Below are experts of layer 3 (counted from 0) of a mixture-of-experts language model. Rows are named router (the router's row for the expert), up (a neuron's input weights, with its number) and show model dimensions 0-127. Each number is 128 + 32 x the weight over its row's rms, rounded and kept within 0 to 255. Numbers have three digits each.
After each expert's rows: "mostly gets" lists some tokens that are sent to it at least half of the time. This comes from a sample of Wikipedia text that the model never trained on.

# expert 34
router:109121117153140059113121171128081089139129144133163135104087134183129131133123158190075181129111173126115101106151125170156104144098140128101155137199146135151131094150136122143172147213202086155070091152088144094133171175113140103145121211058142110137187135162110102084122057167103135115193094177153159097140118111153127122131129116131160119129131160176139130119100105134092077085087
up14:102111120097168152117139114168115156083191087114165149130131097080144148114035111079118104094199085045085135080110137131116122135164128138121138109148066119099140123130128136101105126119162143089182155092080126081141099107133090151111117165103107112136146105076177120126160139063157133145135116126126099153121124118127078137121163173163073179125177082148118042169135194112112188100114
up15:097121176162150124139138095176151136147164091131086131089107146067111112087179088125168141189128159165168108155103118170081106135105120155149070095033070190144125164111171177090071105147158153111183124117170111146095124151182119106143147080143096084139121091142086171073138131120145113102121164134148142118152090084181126095142163144134149143110174122193088090157137154125128136102087
mostly gets: " was", " is", "|", " were", " are", " been"

# expert 3
router:093131114148154124160125169170118088129127179115122143091139124165116080115066156139119141181111125160077087078099144111129108134164119103115191138138144164162061103156140134143075115191178110127108054150116148087116192118129138172130128126096105119124136209127088169117172112144117100075189170110174152107170063107154170175119124130105123139162210085158097134097158136167099103107147
up8:126138128084125087146149125142084134129133062097162172130143090077123099124090104130097123148132153160103128103151152125113072154100167067115151153138099158125161113127108152136097132128088113124072090164066161098138167104113109209169137109080180104120110117131123103158127068096101063128104161196154143135155119152100120122107126187163168066102072128155165103098105100167104125061223
up9:198158135148130092100156082127090120136169143080137113149066143098147173113042112118148118105080101169090098177141178145119144136154170144102152144174110102087121128155112213155131098153130140106105130181119187147161037159155093142128079099149148147119165147143158151132204152149151157142164110175101111109130167117204121118132123122123124128148085127118114210110139122149135160156072
mostly gets: " f", " de", " att", " bro", "\".", " La"

# expert 45
router:066184101107116096204110144163099034157142167160114172112128117106091128161092167158096116191132146113151135076110116180115066120106103174126202086097174100135104132121144105145185115153171105116133100127115164121122181113088149181101167146118122113110120123166150104120134102144039124093163132149171186126174120105123150156172134132128128093166174146148093183099121098140135133100096
up5:127128147131138160161125094097155099129144124098127132102075158122119117091098225089096145125140108124178168171062111142151166131100187176154164127135127097096160120126109148139145118066146150196108127127120156149209139161130088087087118159042131120131163166160149094178099097104068083118106117101156147095099084167122115144095190207117128157130100103146140101114193123144129096105100
up6:097078136139119126068114161124141123184115108192159175114122185174174094160156113131124091144125176101165168044159093105143142136131120076148117099152104153154121068125147153100107114146124143082149157085154159073132193115110118099152089126142124101181130112147095113121146081123064152103220103104101143180121094083122085131119178105148114131173142122078090157183105126099157156082097
mostly gets: " Th", " th", " Wh", " ar", " Al", " Mal"

# expert 26
router:091148086184119112147148149133148098153149174110112126083096074173084106131096189166097139169155169137121143123127159208068133166123128141176124066144152147195099139153151142140144103185175088111151083167134095124129134116102126202167075161138142095155151178134116146077144099213103125127127118175158109075161121084097134175143153142120143112133138137154126174109118124135127103090050
up10:124119064090158140167135130170183144106183072145128123116116116147155164131077138128158140135144165088083123137067181133095121130079111123168137180080182121137162120094096138134078122137139107169119158130148154092175088116160138118127147160157141138141097100144068193113093136147158125167187095149081117156113138130072125063142148126157101146065165168114149071159091071136156104191059
up11:133160129149124111087127099145174114176084113077167148147198161085095167151139107095157131098131118150137137053141073174124145062129159087163127083142167102193136080186152169134168119132145154171123048155091154185147157135130099129135122190169156138121116118085162139104143122133113187126134168148104116075182114111125157184168116140162123133143151133169129150073166137140078176129089
mostly gets: " \"", " Y", " K", " '", " Jo", "Th"

# expert 35
router:128167102207125104162176144147065092172168117160091122125157130173109112111102135148134125162138132126107121076108112141102083141091147131124169080166140105127098094165155111131139140150164093146128092166116100083170182109097163119134132209113106119183196145097095126077161067148081112155158158165140143124126054149089138184162131128131140166158162180203120170134113102130080143150074
up8:154142090054091097147160139100053051121114125157142119140107034093140157109111118135115076097091133116132165163152135140160139189105140080129104097084110120101123159130159145157112153135147121134116113171124108128169140078157141068127103068145113145159130126105089104151087137129081183118151141137204088125065147158126082142120128129121174061170124147170085121087176133167150181077128
up9:096111100117126141117150122152159118183104180157128169166155110097151144092107090133129097118181142114127168121116121122084117102162177191180129127145088126128125158140127120126114152117151085092124198173078112148117145078165129124109097099050123159126101121124145159068086116093129102155152134092137055162222075151140216127156091171162111183082149090145143118145104140124062096143095
mostly gets: "}", "65", "50", "10", "64", "61"

# expert 44
router:070123110150145110185143143126131111108146163123114155113106074145120130143079178215132151126106214144086125060110110133133135160127143157122151136160149147163088070171117134165131115151153127123108073132116105115136146169107197118151149150070077119170153181143055116055132102141138122082174165146128160135148080105165137158173136067096122100142167138175114133138070121088102080099091
up6:122129133186167102076147181108126109105112117119130102142179187060145130064121139175137148158103109096096131114087084075089093108125123127099078106104103137110129149118142083155113086119101163143141120117173097102138140145163134121146198161075165167155085099148095086111122163177136142127115162129102104170146136061107149173154111154110218125090093120038118138139140062127099182111163
up7:096144133141150111133135124078098170127085100090186124115134114108130054099105181154145057139097108139138182100174151105091132135077123146169120113129130145103136136130112115134157151166114125148076100137150131157079155149153084105130168121127157092092188152103113108101138127123072127146043101108178035137159135103073154181107121173141154110127067075155176121114089169158087134067079
mostly gets: " as", " with", " in", " at", " for", " from"

# expert 29
router:097168062160166101135132132183109103156163193136128131105118076134157129134150147175126115123108142135125136050117183118078118187128115136064142083113147123201135100130141076160175154153135120144081116164128129143134115137060075135150100114108093081168142112149121161077132119172080050156146167164127136135145103127112149089137146125118185146165165169105127159102050095119150062173143
up9:118131149107077155165178159034164047117120162116102138118120096085167100124122129162084090137136102114132134100124160128133131144133123058156156167117149137161120073156155126178194151128040187100120168148172128183161148062107135061130101119144098111151119168086109125155186092157076112111097128139088153084161122130128137167151100125104181122171128150137114079134080111132095147115123
up10:156174116093139163128136073123152104085158124088132173159083122138155120086090153168119159107105109150108130112144159117097137111147167176094148112111157158083201102104180183171127160103118099198105155118118103108226075149160085152128144116180148127118118114126082146135072161158158107103141138131119109038150147105150153130224163136144121127146159101144126170154087129155165077096096
mostly gets: " contin", " Ang", " Russ", " Christ", " Afric", " men"

# expert 20
router:047167114173104070156159177083058098128137154118123170140179134129114126100099190108116128126139167161128082122053125115146099156102124149112143067175120145122117069110134131161126154187145051110093074201102148097127172108071147140109145136139134098130123104167077119083171134122125059121162144122145138070123109138088188166156151135133140102100137162135074150108125164147117111109099
up8:184103057108086099136184156102112070153140127178152175133130117084145189115079179164075138184161155144116170102167083108152180112138144113155143122105128183100101119107146145169165092063089089134160097104144106072131125109088102152175130132112127114126131123177151077119176116113177105141133093122121109090077090137051096143138142128101140118166096132159134177109106089140144205097125
up9:079115121090070094158174170125176129164136171101154131097105131114099100114132141153105058110091131138129156100177128076143104128047135107131146139122142132118108129073094065125084159106153065116158114130104159127186051176077122101171165168137092128074120138094113100137168063120109177087108136148149095144149147109142070145061141102120105100174102084080101147122101137169108129080132
mostly gets: "ara", "ata", "ana", "na", "ta", "ari"

# expert 5
router:098139074163147095200144161118109112166137142081122135138118067126090090126083144206112155171146132142097084116133155196114101214136121130143123096161161126128076122161169122154144105222188094136120106115131111098135143117102169150136097138131135148168145190156113165100154042189126149104149181166152122109147141114127132137142171139098153138182155173159126143143126091117080086122080
up5:161119164158129103117165201134126107113187142082161136056125124119146170146121124087139142094105149083097098113131082135132086156204114155167144161047136158119095152095084149165128119137153150128097106089158102059130120170157143126071155176083207178123137139152097152132146099166148104096143062133169137138143110098106131084073052157132117157106149132152166138102181081129123156140142
up6:111116086089083122145148126158108162118069136115090170107094073137143126149165144132153172202116128137148128186096124166154124213167141124066142088194150130138178143207146106142139108134098152111143124143188161164103111121132194151140129122131092153131099117138083097104103115177142159096100123107075061126151089136181116191127147114113160133141210129135144137121126169171117079069138
mostly gets: " E", " L", " O", " U", " I", "Th"

# expert 38
router:124118087156116108167106180147115083171152146089102144168136115193060109131112145180104144166142155209099059122151192105131083183134206119123123102164151118117073104149139083134153117169163130125104082128121137125162157127141180131124119136075133100195205124162113119069164057165094092110150159159113136128144158114160133153124106138078121142077157155153108099137152129153129089097110
up14:156084138155146158128110160118114140109170090109108139124140123101115150208168186129061107120139139187212131131106135165098129175130103123093199128076101152103142128126154127155143104123131125074089104157058138113096201108095160134135124087172150129135156060119099121130208149167153106159127124055152158131112226070126171133126126106124143136103106130102107109090091143167137136111162
up15:169143147157105068089177149087104115088113104109151126162107156062130185044084058119163135173132057104129138149104084135159107117125158170115135083111116099153106159160123145147151096138117173182141082097120163078131082117111119109131154064103172124149101122166133107122127143132138143158173129121091065079231125154071145138149107111097107181098142139178132097112118146107119100098130
mostly gets: "′", "  ", "″N", " −", " ft", "″"

# expert 17
router:054131090151151109127160149132149123124152128123099179068110103152132123117084199203115154124160194154060117057123112111131133153150157162117107137162151124175088072141147125134118160183143114132084064140108115091134145162124183127128112146134073116150138184155081098048130120147146089065166135155140157106148126095115124168181172088108151105129153114144107202127072160129099107137141
up9:130131117161126141168133137156136107170119095076184138168133123107129101123112133096155091080165165136134144165079115095149154120126158078139142168103176159104116093136130059124107115153091130155087140158161180145114091122142110141135148148174157155136097151163073061154093148187099139113135097132124061074145100158170082098161099232147140078089132103157151147124153166151052050140111
up10:136152111124113171160146129135100127131129147147110130069133104092149093155132149146145161126155114131133130109167120084110154132092128124076129178100127132143100073141095085151171119175072110143102180143119114092094071063096119143091231105126114109137107051128133132134153137158072130150132123086218135167178069148109081099122155110104128100140181089212145144081077107164119138068112
mostly gets: " of", " from", " into", " his", " its", " after"

# expert 18
router:110159061152131168113179122125139076156132159139103157135109092135095140129139167162093145131114154129106132107144147118120133145127155103143184113178123119170065053150174114142204154170144083125128106211095101136141234162129131132148093125123083097125137116159145105094144084155078132101125093154143088086171109096112147106142090106080170093164166200123139212093138102094141122141138
up9:161079112139157136103093123163166059147141120163176150107105135121155095101145143093158156103103149128164114122134168188143103156139170198148165104109058101100080109107060135133143094130179116106104131161102089087135193163116122096167105132144140136184168093196131139170133150086139125153117099113162143118155062136139138163130173143153162113225178166072115143121153101152188145122141
up10:138151172092159168156107144144125109167149137111169156171134072114041096146131153100120149184127128133200131195109123125135139181120142143071029158100077092080116118110105158160153140189115167098092164125102166113151145153172156147137147132155129092131136090160193149110108128144118188069112167143185095147158112132176102135092096141125116145111115175134100141073087130169151174117138
mostly gets: " com", " red", " most", " Best", " Red", " son"

# expert 33
router:134118088150136132147140138156107113131110170100153153158123102135070119155108179133140193179106132152100131124127127144096093147105138168088135070161179177166071135166151115150166126171130157142123111146061105081169204171135126166148127169068124141135106158142155156112132080168104163101112208153178155144162095102102165147161219089114152075128161184132129151115103061126145118143091
up3:097138149136114107093142114133133096104117093178097117082159129086030138101137146108170162166115193160121116165112178153143105127087075188166146114124154072141112137145122100134058126118141155093135145138132147092136106168163161121153130156034185062130159131129143112134171167090133121120146073121127116106147191152154134070156136134143141181070197089115063120100171113098114124145118
up4:138094143178163137213134140129148146106107101143131135108142116183129086135156136178138164105161176118167161149104174128154095132129157150102110042105100084131106130069118120170140195127064120149143157130108166077157147114135147101168131154049143135180155145154196129103097145083100127135128169159140153137069140080155138113078132077167111168192097137126110159187074130165156143159121
mostly gets: " Her", " Dan", " Em", " My", " Jan", "US"

# expert 6
router:115128073139119084156188134119145098129143184152126168098106086123151142127118146164141165178125159134132123136115188115157145182086186164147131148149192104140101074194122139153164126141104137143131107173067144099152202103138112159135075176149064106136183165149069139111154120141124104105122170176127185101097129160112135147120156061097199076106132191127144096137064140112114128145116
up15:064114090069094151169099137159157103168111101144122200105138151111112142171122140122161121095134084170124147092176121141091170138108096168203129183198151093076093160168156134144119126103158092109157107167114163139152127147102122118150178163105178133117116114110150110172170157122115122127127133131163037083085123169119087125157180073156086143114186124146150145091131141136123051162097
up16:163113147090102158132133129099057114149103121138161177113095160167154161170173127115112195194118128183112087102131193104183111145131157131116204084099186137115138185201180130085168089110140100107078162098163167135124138151102109120101154161136132065121138144154104114119131131143134073169112175137164110128109151206149103150127106142129123155078103105171151099130163137081101190126123
mostly gets: " John", " York", " there", " West", " William", " David"

# expert 40
router:105146138150135132109137201108075080150175142078104137073166122124138073127090149188118161141074138156108045120091156103140151176143135149124140105119193123129108070125137143138107155155136108136139103159155122137100103094083150153087129147110146111189172142149112182106148123207071109089137150151165139103212105117127167205130173099109145132136171099161140174175142177136117080135116
up8:135079123124089131139196097111115156111157154128097133109055095118147054103133116115110109156156078156076155118192137113134166144125137128079053114117115162152107096093107109133184102154134142114068091086185137111126119155129158160134108074089106092131139083147082134113161103064099127107175162067102086171149164119122091135119091135145126112154154120142184122189098166058197103126138
up9:068131084176124098129130147086145119154132166105119105096159152099109156110119128121054110165135134113097096096131087117182159121137132087136105125137120121132116081114110165125114127088123156128091184169119169151078170109034180149177158059145089147176145062124069172123077170154141151124093181183074053119135142105115094138135143092156136124100120082138189152121093152105140107122089
mostly gets: " se", " Be", " Se", "re", " .", " bec"

# expert 19
router:091188111158118075160134155100093104113126125114076183142118092131092111144105184164106172142122163151061146106114178139075064137156140160121188117138129144137157116173161172131112163208124047153112101142055099141156151132124140149153133136125113110136127147178095128146170094121113050103169138175127168063169095141152153138154152158125100110129155137158088172114132073180138086118110
up3:105147126113124165087122158062188084155098081097083156147143141117111151171127104131139129144146094129109091133103152156110163171118186048105174173104129111174120043123083127158154118084149140117139151148115098146109110071178117135123085145136154140127165131150151158120141036120166099102103164178119117077148087127150142169103175101114167170148098121189114076132174133078157125108195
up4:117138140158154132152208152153211088156137072114102142159124164147137175066175168151143142109156123073128104114100158131171097063150074145137112125115136117101153163143137032159148140096141143158117158155120171064193120170142084134094167134184148127140091128152141067126085146143146154093150129118135128131159127130170110106133165094183142085149071099127167102108106182135137069103105
mostly gets: " he", " He", " st", " St", " It", " se"